Weights of a small mixture-of-experts language model, trained from scratch on English Wikipedia: 8 layers, 8 picks a token.
Below are experts of layer 4 (counted from 0) of a mixture-of-experts language model. Rows are named router (the router's row for the expert), gate (a neuron's input weights, with its number), up (a neuron's input weights, with its number) and show model dimensions 0-127. Each number is 50 + 10 x the weight over its row's rms, rounded and kept within 0 to 99.
After each expert's rows: "comes after" lists some tokens at least twice as common just before its tokens as in all text. This comes from a sample of Wikipedia text that the model never trained on. Tokens count by the router's weight.

# expert 103
router:37 37 38 76 40 54 63 59 50 61 38 40 45 64 38 48 58 69 50 38 53 53 47 42 47 37 59 57 35 59 43 47 42 63 44 61 46 71 65 45 48 48 72 62 56 52 60 40 65 51 49 43 48 32 55 43 44 55 49 59 36 35 41 65 61 60 43 65 49 58 41 42 40 57 52 61 52 40 56 59 36 45 31 58 62 38 44 61 53 52 54 45 51 64 53 33 48 64 60 34 67 57 51 53 47 59 49 61 39 54 44 37 51 52 49 43 38 56 71 68 44 43 58 61 58 51 48 48
gate0:58 50 42 41 56 56 42 54 71 66 42 40 35 42 53 45 51 46 32 50 34 32 56 52 49 66 42 37 45 42 56 48 46 40 56 52 43 36 48 39 39 65 44 53 54 69 30 52 59 66 53 56 32 47 61 73 39 55 51 32 47 48 45 46 68 62 59 53 57 44 56 55 46 58 62 49 28 36 35 34 53 60 32 57 49 61 46 50 56 51 56 45 52 51 41 67 51 50 56 28 43 50 51 32 57 60 54 49 61 47 44 40 63 33 54 59 66 54 47 51 42 32 45 58 50 63 61 43
up0:54 44 53 47 39 69 49 50 55 61 29 60 52 55 57 59 41 41 67 41 44 41 59 27 65 54 57 33 46 41 38 40 44 48 49 41 52 35 50 53 46 60 77 49 45 48 57 47 46 65 73 43 50 44 45 62 33 66 55 49 44 47 47 48 35 65 55 51 60 39 40 61 50 55 50 67 33 53 46 45 58 67 39 59 48 54 34 53 47 57 40 55 61 45 43 50 44 51 63 52 48 57 43 54 55 61 51 73 45 50 60 38 64 47 60 35 65 49 57 66 46 40 55 54 62 54 39 25
comes after: "\n", " |\n", " of", ")", ")\n", "===\n\n"

# expert 111
router:59 67 46 43 58 46 58 51 50 46 57 63 36 51 63 41 63 61 52 60 47 51 48 55 40 70 48 31 59 36 52 30 54 46 53 46 56 44 62 61 40 53 58 44 58 40 51 64 55 45 37 63 50 57 50 34 58 65 47 71 45 50 47 64 47 42 43 44 43 59 57 47 56 57 35 48 47 38 62 47 50 54 64 64 59 31 66 71 38 44 67 58 61 38 45 44 55 50 54 72 66 49 45 39 43 33 58 36 39 48 41 71 50 56 49 46 55 38 40 63 41 27 58 49 40 48 48 60
gate0:58 48 19 57 72 49 28 61 50 57 67 51 47 61 72 46 54 52 45 66 41 49 41 56 33 61 48 56 40 51 53 38 51 54 62 50 51 53 41 48 54 43 51 64 50 47 34 59 43 52 30 47 56 51 43 46 42 62 57 42 61 39 58 68 57 62 46 73 46 63 49 39 42 27 69 55 66 64 65 49 62 34 63 57 64 20 43 54 44 54 49 48 65 52 42 56 49 49 50 52 61 46 51 51 36 55 55 48 55 36 39 48 62 45 48 49 47 47 46 52 40 54 39 50 49 60 53 49
up0:40 56 48 53 50 48 17 47 59 53 53 58 41 72 69 69 50 55 64 49 56 62 51 59 58 50 56 51 47 35 55 31 48 58 38 64 54 50 70 55 49 37 51 54 48 46 49 67 65 46 50 49 46 51 34 35 43 47 54 41 63 35 54 51 54 59 54 61 53 45 47 51 43 52 44 48 57 54 48 65 67 62 52 60 58 53 54 58 47 52 43 40 48 66 50 44 49 54 57 70 58 51 37 54 47 63 49 45 50 25 61 74 63 66 56 42 72 55 53 58 64 43 61 38 39 39 53 32
comes after: " ", " Y", "u", " Zh", "i", "ang"

# expert 44
router:63 64 61 50 41 49 43 53 51 61 42 48 50 54 34 60 71 52 37 38 64 49 58 38 44 42 62 50 60 46 60 46 43 52 57 41 60 67 38 53 34 38 50 41 43 33 49 65 44 59 51 36 33 44 37 42 53 45 53 44 76 36 47 56 64 44 50 54 42 43 54 43 32 42 70 58 63 40 54 46 48 51 38 32 61 48 61 58 62 56 54 59 49 34 25 46 65 44 33 57 36 60 55 64 51 53 49 45 61 55 63 62 52 57 52 58 41 52 42 47 55 38 41 55 42 28 59 56
gate0:40 44 43 38 64 52 49 38 53 36 61 40 34 41 63 52 53 47 38 60 47 47 43 42 51 53 63 60 54 37 63 52 28 46 65 62 45 64 76 67 35 44 45 54 59 42 52 65 52 45 42 51 67 47 33 62 57 36 51 45 59 37 42 59 54 61 52 63 36 55 62 47 59 67 41 55 49 73 51 55 65 48 46 46 48 40 51 49 57 58 61 50 60 49 52 54 45 56 62 55 41 51 64 50 64 50 46 36 51 65 46 45 56 43 52 53 39 30 48 56 51 26 72 67 56 47 37 44
up0:46 40 45 46 59 48 53 31 65 37 70 39 59 50 54 46 47 49 46 70 46 55 37 58 54 53 58 65 54 33 51 68 36 46 60 48 49 52 70 60 40 42 44 51 58 52 63 52 44 52 40 47 49 43 23 64 69 54 61 61 61 37 45 56 48 63 52 58 49 59 47 58 59 69 54 56 57 58 48 56 54 52 55 51 45 33 47 61 56 48 51 56 52 53 68 42 45 41 71 47 44 46 57 46 65 35 45 38 52 78 56 47 57 30 47 51 41 41 44 51 62 40 72 52 44 56 32 32
comes after: " (", " the", "-", ":", " a", " The"

# expert 93
router:68 42 42 51 52 63 48 54 61 73 53 42 62 49 43 44 51 69 38 50 52 43 70 54 44 29 54 55 70 36 58 44 51 32 53 33 62 59 64 59 54 54 50 60 52 55 44 46 54 40 58 44 48 45 63 68 43 55 56 40 59 45 49 39 65 46 46 47 54 58 54 55 45 61 42 21 62 48 60 61 28 48 57 45 48 57 41 32 43 44 38 46 55 47 45 51 53 35 65 35 43 48 46 54 38 57 74 36 57 56 47 56 54 58 52 52 54 74 43 47 46 46 66 62 39 50 59 40
gate0:60 41 66 44 38 40 54 64 69 41 46 54 49 44 51 65 58 47 58 50 51 53 53 46 32 55 52 45 55 54 62 68 56 55 69 35 71 35 44 60 56 71 60 34 41 82 46 41 51 64 59 57 42 49 60 56 57 34 40 54 47 51 58 56 52 61 37 53 48 36 66 56 42 63 49 70 38 50 31 42 46 55 41 35 44 51 46 46 58 47 53 50 69 50 51 49 38 47 51 55 61 56 71 55 51 47 42 68 51 50 52 42 48 33 49 29 50 52 46 50 45 49 54 52 57 71 61 46
up0:56 45 53 70 52 36 42 42 61 45 62 61 49 75 36 41 54 50 45 40 71 46 49 58 39 29 51 59 60 52 47 49 57 56 54 58 63 60 45 55 42 62 31 42 55 74 61 60 44 61 67 52 48 60 67 57 67 46 46 52 42 39 41 49 50 58 62 48 54 43 56 70 47 64 38 43 54 48 46 57 44 62 49 26 48 56 49 57 42 60 29 45 49 51 38 71 47 51 50 43 58 44 46 49 55 59 56 56 53 47 57 45 47 45 41 47 64 64 31 43 57 60 65 52 50 76 63 50
comes after: " of", " the", " in", ".", " for", " to"

# expert 82
router:56 35 62 45 60 41 67 60 43 56 62 57 46 54 36 70 45 45 45 60 53 48 57 46 48 44 42 57 38 39 59 44 44 41 53 66 42 59 57 51 44 43 37 75 45 48 39 44 66 35 50 55 54 41 51 51 47 49 34 43 39 37 68 43 50 47 40 59 40 60 44 65 51 62 40 43 53 60 39 49 31 39 37 44 69 44 48 46 39 45 52 42 59 50 52 64 65 45 61 31 55 50 56 57 40 39 49 42 33 39 41 55 35 61 34 63 62 70 47 39 76 58 65 48 49 55 55 49
gate0:45 55 59 56 50 63 40 55 69 49 57 46 55 46 70 56 49 60 79 54 50 59 46 63 37 62 65 47 61 42 52 59 56 51 51 51 59 51 21 51 54 56 62 41 39 44 41 51 54 47 36 71 55 40 60 30 43 49 57 30 48 56 44 61 41 49 51 65 38 46 53 46 57 60 57 65 36 22 48 60 60 37 59 37 53 49 45 45 51 55 61 52 49 64 58 47 40 54 54 68 41 56 56 52 31 62 50 54 60 45 45 55 43 56 56 54 27 47 49 47 58 57 53 32 47 30 55 47
up0:47 48 54 51 38 56 51 54 46 60 41 48 46 45 55 64 53 43 61 44 48 49 56 66 59 56 49 42 61 50 44 44 38 50 45 41 57 56 47 50 46 62 74 36 25 48 48 66 50 52 43 59 42 43 55 31 35 46 62 61 47 52 43 62 42 34 53 61 55 56 42 23 47 72 57 83 50 35 40 53 67 45 56 57 49 52 42 45 60 53 53 42 38 65 53 45 37 55 52 57 48 51 33 39 37 64 45 39 43 51 35 75 40 55 68 47 39 45 61 50 52 55 45 51 49 28 59 51
comes after: " of", "\n", " with", " is", " as", " on"

# expert 16
router:42 44 32 48 49 63 36 70 38 58 48 41 36 55 34 33 41 59 57 56 48 50 49 25 49 57 60 66 33 62 56 61 36 62 30 44 40 46 61 36 36 64 49 59 35 71 33 37 59 51 61 43 55 35 50 28 53 45 48 32 51 49 70 51 57 58 47 58 49 44 51 46 33 38 44 58 44 53 55 58 51 46 59 51 53 34 43 49 42 64 65 51 59 50 60 49 32 58 46 50 41 62 45 56 49 43 46 48 39 59 49 36 40 55 50 44 44 67 50 56 64 50 56 39 49 55 43 42
gate0:52 43 38 41 32 58 57 57 58 47 45 68 51 56 62 45 59 35 53 54 63 31 43 65 40 62 50 42 51 52 63 32 51 40 57 55 63 45 52 60 57 61 60 67 46 58 73 60 62 50 44 47 52 59 48 48 54 65 68 41 59 68 51 54 40 66 42 42 71 52 75 60 57 37 65 37 66 60 58 45 61 47 55 39 53 45 54 52 34 54 66 57 51 36 61 51 46 38 68 55 39 52 56 50 58 48 50 44 49 37 30 51 62 47 49 42 56 41 67 45 53 50 58 34 58 55 57 51
up0:49 45 62 52 56 64 53 30 50 68 43 58 59 40 55 68 48 57 63 65 43 53 51 51 52 28 51 69 56 36 49 56 54 58 52 67 55 63 57 59 35 33 50 54 62 34 35 50 41 35 57 64 48 63 45 52 57 38 48 44 48 54 61 43 50 39 41 55 36 50 40 52 52 55 48 45 37 53 51 62 67 53 53 67 53 56 31 55 55 48 45 50 42 59 39 39 66 64 57 48 61 57 57 52 64 69 37 66 80 49 63 44 40 42 44 55 38 47 45 46 50 57 35 50 40 34 46 61
comes after: " |\n", "\n", " ", "|---|---|---|---|---|\n", ")\n", " |\n\n"

# expert 1
router:64 31 38 67 51 56 43 63 62 58 62 49 41 59 32 50 58 63 45 57 46 65 50 45 39 40 47 69 42 58 51 56 39 76 40 60 39 48 61 47 48 34 48 56 38 59 31 49 57 35 45 47 48 48 56 50 62 68 43 48 42 63 44 43 49 59 31 51 55 57 59 61 38 49 38 44 45 64 58 61 35 56 35 42 56 48 58 41 45 38 40 42 57 63 38 59 59 38 59 48 40 52 61 53 61 70 62 30 58 58 41 51 54 40 59 58 41 64 48 46 40 42 52 70 59 61 49 49
gate0:47 51 61 51 57 54 29 56 44 50 45 69 60 38 52 42 27 49 49 66 26 56 63 53 52 60 62 59 50 37 57 52 55 52 54 45 48 36 31 45 53 53 45 49 61 45 28 39 58 51 53 48 54 58 57 27 44 58 33 58 51 56 68 35 59 56 37 67 48 61 42 49 52 69 45 48 50 48 32 61 62 49 62 43 35 35 61 63 46 46 62 44 59 73 83 51 54 58 48 46 50 44 34 53 58 42 46 50 49 61 47 44 48 56 46 64 51 63 47 44 52 48 51 53 40 43 57 53
up0:37 50 54 72 57 57 43 50 49 50 60 50 45 37 46 42 33 52 49 59 34 63 54 65 43 50 52 57 43 52 57 44 43 58 48 38 43 44 41 37 49 53 35 49 39 52 30 37 53 44 64 52 32 61 64 52 43 30 47 50 44 55 52 44 68 46 43 58 48 63 39 55 47 53 58 44 60 50 44 57 61 35 53 47 22 42 60 54 53 48 70 43 71 75 70 56 56 47 36 48 22 52 59 39 74 49 51 42 55 61 48 52 37 49 53 51 52 68 39 47 55 54 53 49 42 52 46 64
comes after: " of", " in", " for", " the", " as", " with"

# expert 85
router:48 47 60 58 50 45 56 47 73 44 60 48 46 65 61 45 61 54 51 43 57 47 53 60 40 49 60 66 63 64 52 62 45 45 57 47 52 45 43 48 32 43 39 35 48 41 44 63 29 53 46 42 44 65 28 35 49 36 46 53 68 32 44 50 38 60 59 78 44 47 33 51 51 56 54 46 57 46 60 51 54 52 55 32 62 56 62 63 61 68 56 61 38 46 47 53 46 50 41 37 32 66 67 66 62 48 52 52 62 60 53 53 59 39 33 53 47 52 46 57 67 49 58 38 53 43 53 67
gate0:71 72 41 63 47 41 48 61 47 48 47 60 56 47 43 62 54 38 31 42 48 40 66 45 65 46 44 60 57 67 45 46 57 39 45 49 44 39 42 39 58 52 58 61 59 48 51 80 46 66 51 49 48 50 27 53 47 65 58 56 48 51 51 63 49 43 57 48 52 50 49 66 57 46 55 44 44 57 46 75 55 56 60 55 55 50 39 57 44 44 54 27 62 48 39 58 56 58 40 53 58 65 50 34 62 61 45 49 49 58 43 59 61 44 48 44 35 52 59 38 37 34 44 84 59 56 39 47
up0:58 64 43 53 41 40 54 58 41 46 49 60 52 37 53 53 70 44 37 43 49 39 58 56 33 46 42 48 59 60 55 46 64 59 43 54 53 38 38 48 48 51 61 47 62 49 33 64 73 54 47 64 73 46 40 45 46 55 51 52 40 47 42 53 60 30 56 57 42 53 53 68 59 39 40 54 55 52 65 64 83 54 66 39 45 56 44 42 53 53 62 43 52 49 42 68 57 53 32 47 46 66 52 44 66 63 54 40 47 54 56 65 49 46 41 44 40 47 49 54 26 43 48 78 57 48 46 56
comes after: ":", " of", "-", " and", " to", "|"

# expert 101
router:55 68 51 48 44 44 34 63 45 48 54 55 48 53 49 34 34 39 65 48 54 39 54 39 38 60 42 46 56 54 55 33 49 49 37 61 57 44 53 61 35 43 44 59 61 50 39 59 44 56 37 40 60 35 51 41 40 61 58 40 75 60 76 51 62 26 52 41 64 50 55 61 51 33 48 57 54 45 48 44 64 65 61 55 52 42 47 61 37 62 59 43 60 41 42 52 42 34 65 34 59 42 68 52 54 50 44 68 44 44 44 42 42 45 49 68 52 37 44 37 53 60 52 40 49 64 50 65
gate0:67 57 51 53 37 55 43 37 40 57 54 46 55 34 53 52 42 40 52 63 42 43 62 46 30 52 57 58 57 73 59 61 62 62 53 69 35 60 46 46 40 70 51 57 71 44 49 57 35 63 49 60 64 44 30 62 55 42 61 60 41 50 38 39 50 41 48 44 41 33 41 39 54 52 37 65 43 42 55 46 65 52 50 47 36 45 45 64 50 54 48 68 62 45 50 46 46 48 66 50 60 49 41 34 41 70 69 52 55 44 44 57 55 65 55 54 25 53 51 48 34 53 58 44 45 51 42 41
up0:38 36 45 52 35 70 38 41 46 41 42 47 57 58 45 44 53 47 43 54 20 18 47 52 36 34 63 35 41 47 61 55 42 51 47 63 43 60 68 61 50 47 39 46 59 46 55 48 52 58 60 49 36 55 63 63 49 46 30 41 55 48 36 43 55 44 50 52 53 52 32 48 70 51 59 51 25 45 39 66 58 55 51 51 52 48 47 50 54 47 74 58 47 48 46 39 57 55 39 34 44 64 46 44 58 45 61 45 53 32 46 59 51 48 44 58 45 46 61 57 54 54 80 45 47 51 52 50
comes after: " ", ",", ".", "–", ":", " |"

# expert 94
router:41 52 54 50 51 54 71 45 46 57 55 38 69 56 30 60 56 49 40 55 64 57 35 43 57 37 44 49 40 61 22 49 51 65 53 50 40 71 60 31 57 37 47 69 28 34 60 35 57 40 53 54 45 46 41 50 52 46 47 59 43 50 61 55 42 52 33 69 30 57 49 38 41 59 60 44 57 40 46 60 52 43 49 34 65 42 42 50 61 49 55 41 59 42 53 51 45 64 43 39 41 49 43 44 42 54 54 57 44 51 49 48 55 52 51 55 62 45 45 42 74 32 66 62 42 66 59 51
gate0:40 51 33 58 56 35 52 47 61 51 48 47 44 55 51 43 28 54 56 36 29 48 40 66 52 79 38 41 53 58 45 53 60 67 60 32 39 60 36 48 61 51 47 56 67 69 50 54 48 52 57 40 52 41 56 72 43 48 51 57 47 52 42 47 69 61 59 55 73 32 57 49 52 44 26 54 43 73 45 55 46 49 49 37 56 60 45 36 56 49 60 59 56 44 48 33 52 60 42 63 57 43 61 62 47 47 53 47 45 62 38 53 56 43 39 70 51 30 43 44 48 39 54 47 53 44 51 52
up0:21 45 45 57 58 45 66 34 46 68 23 44 53 42 61 58 52 53 42 47 44 66 34 60 35 50 57 51 57 52 37 37 45 55 47 48 53 57 45 61 49 41 56 69 66 41 56 53 62 51 43 49 35 60 67 42 52 49 47 48 40 49 57 47 57 57 47 67 55 46 56 43 67 38 30 54 45 57 67 74 60 67 52 42 50 62 42 48 55 53 65 44 38 49 66 46 54 45 35 53 54 53 52 55 55 34 56 55 41 50 38 60 49 55 55 61 64 54 54 58 66 33 70 42 48 50 43 51
comes after: " |\n", " in", " by", " of", " Born", " place"

# expert 3
router:63 39 41 49 41 42 49 56 64 39 50 43 52 41 38 36 41 54 33 47 51 31 31 43 30 53 54 48 48 44 61 55 49 44 57 62 42 44 53 47 52 59 43 57 69 47 35 37 46 64 46 32 61 54 34 47 57 47 44 48 51 60 48 40 47 55 59 51 38 52 71 62 44 49 69 67 50 27 69 52 49 40 66 66 58 45 40 49 48 47 47 50 80 39 67 67 39 58 64 58 36 52 64 58 54 50 58 43 64 49 39 49 44 46 37 53 43 54 61 54 38 50 60 39 62 43 50 44
gate0:33 54 37 39 37 55 49 67 63 50 63 47 53 48 51 50 65 51 42 35 49 47 46 63 41 54 64 52 49 50 50 63 43 55 60 48 49 61 47 40 57 51 50 36 50 44 39 54 53 34 51 52 58 40 41 67 55 52 59 41 52 54 41 44 49 45 65 63 61 53 58 58 32 44 54 39 32 44 59 63 38 68 50 38 49 39 58 42 60 46 62 66 41 41 25 54 41 67 50 51 78 29 59 32 51 60 61 47 61 55 43 53 32 35 57 57 31 60 62 57 46 40 50 64 58 37 45 46
up0:62 55 55 30 45 36 55 45 61 57 56 52 39 59 44 67 81 50 50 37 53 42 54 62 41 40 48 58 53 53 54 47 47 46 70 34 67 49 69 67 45 57 53 40 56 44 53 56 57 57 49 38 54 60 36 45 51 57 47 54 61 45 45 49 54 38 56 43 44 53 81 59 52 47 57 60 39 47 58 39 53 57 46 38 32 56 50 70 57 66 63 65 40 48 41 56 42 47 41 62 42 47 60 58 52 38 55 47 52 52 48 37 48 38 41 56 17 58 41 50 56 53 62 70 42 46 56 54
comes after: " |\n", " N", "0", " T", " L", " R"

# expert 52
router:64 44 49 68 45 69 51 51 52 55 41 48 61 54 48 54 53 60 49 64 53 52 48 63 45 39 47 62 67 44 36 56 33 55 59 53 40 52 62 54 51 47 42 51 39 69 45 57 64 47 55 50 53 52 61 63 61 66 41 54 49 59 47 56 51 64 54 54 53 64 44 49 43 68 48 47 41 31 55 65 27 54 46 35 49 51 50 33 57 44 51 41 52 59 61 49 60 36 61 62 50 68 53 41 45 79 73 51 57 43 63 53 61 48 46 49 54 61 47 31 69 25 56 53 42 41 68 43
gate0:44 60 53 54 62 70 35 64 48 56 57 47 63 51 50 49 54 46 56 57 55 45 40 54 67 45 56 58 61 41 30 43 41 60 41 76 39 61 42 40 42 51 56 62 36 66 46 65 49 48 69 53 41 59 61 44 56 44 38 40 46 50 41 42 36 51 47 51 49 62 31 34 50 27 73 52 41 47 62 48 49 48 66 50 50 64 51 47 46 62 51 55 55 46 40 41 61 67 52 57 31 51 44 46 38 54 65 42 53 39 36 61 56 63 44 58 44 46 54 43 57 49 73 69 53 65 59 58
up0:45 49 56 57 64 45 46 49 46 49 57 61 50 43 44 44 55 59 45 34 67 48 41 35 59 46 55 51 57 24 63 41 45 56 44 50 52 42 62 45 46 74 36 73 43 50 39 55 41 54 59 53 37 58 52 50 54 53 57 48 51 49 44 46 51 41 51 52 39 56 66 48 44 55 66 51 66 45 56 52 40 28 51 36 42 61 54 28 25 63 60 55 59 60 39 44 46 37 46 62 48 50 36 43 75 43 54 50 60 47 51 49 42 59 49 55 32 42 40 48 35 56 62 50 58 54 59 85
comes after: " of", " in", " the", " to", " and", " from"

# expert 71
router:49 38 48 59 44 42 44 55 44 44 70 56 41 72 55 40 50 51 43 56 48 42 54 61 62 42 53 41 31 48 58 45 49 57 58 44 50 42 34 42 45 35 37 60 60 50 52 44 57 49 33 48 56 43 55 46 52 62 52 56 40 36 38 40 52 55 60 76 65 41 43 39 63 72 39 59 43 40 42 60 62 41 53 70 68 44 44 68 51 61 81 54 56 55 61 60 56 60 46 52 64 51 69 42 33 60 59 50 53 50 34 50 62 44 41 54 64 50 31 47 40 55 54 53 60 56 57 51
gate0:39 74 64 57 63 53 45 57 42 51 46 49 27 54 67 67 46 38 58 55 54 34 54 55 49 61 38 42 48 26 68 55 62 63 58 54 51 29 44 53 46 58 60 38 46 49 45 57 69 48 56 54 44 43 48 35 37 63 32 49 54 49 40 40 56 49 54 48 46 41 51 41 42 26 57 64 51 51 55 56 60 56 62 42 54 73 58 34 57 44 50 50 65 61 53 49 40 58 53 45 45 25 48 56 38 52 47 46 33 52 66 58 52 59 46 47 54 52 52 63 55 58 35 48 46 29 49 39
up0:71 36 39 38 60 45 46 49 56 70 54 48 62 25 47 37 40 60 61 53 50 50 50 51 76 61 46 59 66 61 53 64 44 45 47 42 54 48 51 59 42 53 36 43 54 42 47 59 29 61 48 62 50 50 42 71 70 57 76 48 62 59 58 51 53 63 44 41 54 40 50 50 47 58 47 64 43 61 41 43 36 53 44 64 40 42 45 61 47 57 41 51 42 35 43 48 44 40 45 61 58 51 62 50 59 40 47 61 73 48 62 40 48 44 47 53 57 64 47 34 49 46 41 36 47 51 38 69
comes after: " |\n", " ", "\n", ")", "2", "1"

# expert 110
router:77 45 51 57 37 36 60 56 52 43 66 35 72 47 48 50 45 52 52 43 38 53 27 53 51 49 60 47 51 52 53 55 48 37 43 39 48 41 50 35 46 29 41 39 56 48 59 41 64 69 42 49 68 41 42 52 49 57 53 43 50 48 46 38 58 45 55 55 56 56 56 41 51 50 54 60 51 38 62 52 46 61 60 79 65 42 54 59 69 60 52 45 61 50 48 62 49 62 64 49 40 24 49 37 50 35 34 22 40 45 42 38 55 44 48 48 40 67 42 49 51 52 45 57 49 41 47 64
gate0:61 46 57 62 40 54 54 40 52 56 37 54 55 46 45 45 53 49 22 53 50 31 59 48 54 39 61 37 53 48 47 37 56 73 45 33 43 58 57 58 38 48 45 50 41 59 32 45 45 57 37 36 37 52 63 41 65 58 47 62 56 60 50 37 41 42 42 43 49 70 48 52 68 36 58 54 58 60 57 49 64 30 47 58 40 63 39 55 58 53 51 50 60 53 46 39 62 41 44 55 46 64 48 50 34 47 49 43 57 71 50 31 45 70 64 50 38 35 49 47 57 30 51 38 41 39 67 55
up0:36 38 61 47 44 51 50 53 44 49 69 51 44 58 44 51 55 46 52 37 54 57 58 49 56 40 64 65 51 56 46 70 43 31 61 47 46 28 35 66 39 62 40 67 55 38 58 41 46 37 66 71 48 65 44 49 55 49 59 49 44 36 54 63 51 33 49 63 46 48 44 62 36 51 54 58 44 50 47 49 49 61 60 34 47 49 58 61 58 69 43 46 34 49 59 42 40 56 52 48 44 64 45 30 71 48 45 51 34 49 44 61 37 57 42 65 62 63 41 42 51 57 66 47 37 55 70 47
comes after: " |\n", "\n", ")\n", " H", "H", " F"

# expert 95
router:59 36 68 44 52 32 50 49 62 58 52 53 56 35 51 45 58 55 55 34 35 51 50 53 39 43 44 67 70 53 58 57 66 54 47 47 35 52 72 52 63 51 48 41 50 34 41 57 46 66 46 50 45 50 35 32 44 32 47 34 50 28 42 42 42 52 55 48 42 52 49 57 47 45 47 60 63 56 62 51 48 53 49 35 47 60 59 56 60 65 42 42 39 59 34 66 51 32 49 68 36 68 40 61 68 44 59 50 61 42 62 49 70 47 33 59 64 49 61 51 38 55 50 49 49 50 60 59
gate0:68 40 69 38 55 49 40 39 54 54 61 58 32 41 48 58 62 57 59 48 42 42 28 33 53 54 45 54 49 51 52 26 46 50 40 78 52 60 64 61 66 58 34 57 57 63 56 36 34 37 52 37 47 44 48 57 42 56 28 58 46 30 59 56 39 45 37 52 73 72 48 44 45 54 51 58 47 47 53 53 43 48 33 46 42 41 58 53 53 32 56 40 48 34 50 48 36 39 49 50 48 51 37 55 55 43 48 51 63 53 57 60 60 67 47 53 50 39 41 63 45 46 43 51 62 49 42 48
up0:66 45 59 35 62 53 27 55 58 52 42 62 35 39 42 38 63 70 57 42 42 48 41 37 35 47 50 53 54 67 47 47 56 58 47 58 40 63 58 44 68 40 43 51 56 55 33 49 34 57 64 42 42 47 45 52 57 37 39 41 36 40 53 57 46 46 55 38 52 57 47 36 61 35 58 57 66 46 45 51 45 52 43 32 32 50 56 45 51 58 56 44 51 38 50 51 39 36 48 58 48 44 46 58 49 55 57 66 54 54 50 56 46 61 46 45 49 30 37 76 33 61 52 59 66 30 48 69
comes after: " the", " and", " of", " a", "-", ":"

# expert 19
router:40 60 42 52 44 51 41 59 30 57 46 49 48 48 44 55 50 50 55 44 62 54 46 39 64 63 48 49 57 37 58 49 53 35 62 52 62 48 37 50 29 60 53 51 42 38 54 41 51 45 44 35 44 51 36 45 45 65 54 60 59 63 73 65 47 39 45 51 62 34 41 66 58 35 44 57 51 62 52 38 45 46 52 55 25 52 47 66 46 58 48 30 40 59 39 53 36 30 53 36 74 41 57 60 61 38 49 63 66 67 62 58 47 37 59 55 56 32 49 38 53 42 39 39 55 48 51 45
gate0:64 54 61 43 69 42 32 43 53 53 48 65 70 53 59 69 50 61 59 68 25 48 58 49 50 37 45 59 49 52 48 64 47 41 60 50 41 47 44 52 53 40 46 53 42 53 35 54 37 40 47 51 47 61 38 39 56 58 55 45 55 54 41 57 45 77 62 61 59 49 49 52 65 44 60 56 30 57 63 73 33 52 65 47 51 50 48 54 43 29 63 45 25 64 65 53 53 50 46 48 53 71 48 50 46 49 58 47 50 49 37 40 39 53 48 47 44 42 60 66 61 35 54 54 46 52 64 37
up0:68 40 37 35 25 34 63 58 57 50 48 40 62 45 45 33 63 45 55 41 61 54 43 50 45 68 49 40 42 43 41 46 51 59 41 48 45 41 53 57 64 55 57 40 46 57 42 66 55 44 39 67 61 47 72 66 46 40 57 39 59 52 52 51 56 32 60 53 45 54 48 52 34 53 37 39 64 56 35 51 61 34 39 42 54 56 44 36 71 55 38 42 63 45 34 62 56 57 58 37 63 53 56 49 49 67 41 44 51 50 52 52 62 58 47 50 47 61 52 38 62 55 53 50 41 57 32 26
comes after: " ", "–", " (", " in", "In", " In"

# expert 116
router:48 62 37 70 38 55 40 57 32 60 45 44 44 60 42 34 52 69 62 42 62 45 39 45 47 61 50 40 53 48 48 39 40 42 58 45 61 53 52 55 28 52 62 62 47 66 58 54 54 47 41 44 47 40 45 50 40 64 55 60 52 61 65 62 60 38 29 30 58 54 48 50 58 43 52 66 60 38 49 46 42 48 49 58 44 55 57 61 42 66 57 39 61 34 25 46 46 32 44 50 67 41 54 58 62 32 59 42 61 61 49 39 45 36 54 60 47 43 45 34 50 61 49 36 52 66 41 57
gate18:32 61 40 55 42 61 44 51 47 50 41 56 48 55 55 48 59 48 54 61 41 50 45 70 32 54 60 30 26 46 62 39 39 48 42 49 59 42 50 67 48 34 50 52 41 59 56 55 59 39 44 43 71 63 64 58 34 57 56 44 45 42 35 47 47 50 41 57 52 72 31 42 41 39 45 52 57 39 63 50 47 58 50 57 61 36 80 59 61 47 64 50 50 45 62 46 57 63 38 49 51 42 58 47 27 45 54 47 70 61 47 31 35 48 56 61 54 56 48 54 52 49 52 43 55 67 44 56
up18:26 40 32 54 59 30 63 47 53 58 40 38 34 53 67 45 61 39 48 53 44 56 57 43 55 43 50 50 51 63 39 50 36 23 40 38 54 70 45 34 45 53 45 51 43 63 51 76 67 53 40 54 52 44 68 67 39 48 62 50 45 50 39 56 46 63 64 50 50 43 36 57 32 64 40 60 53 54 39 45 52 42 41 54 62 47 72 49 52 52 50 48 34 47 47 35 51 49 47 60 54 54 55 55 61 55 60 35 53 53 40 28 56 38 41 47 67 57 47 50 51 62 46 54 52 48 54 54
comes after: " ", " (", "–", " $", "/", " +"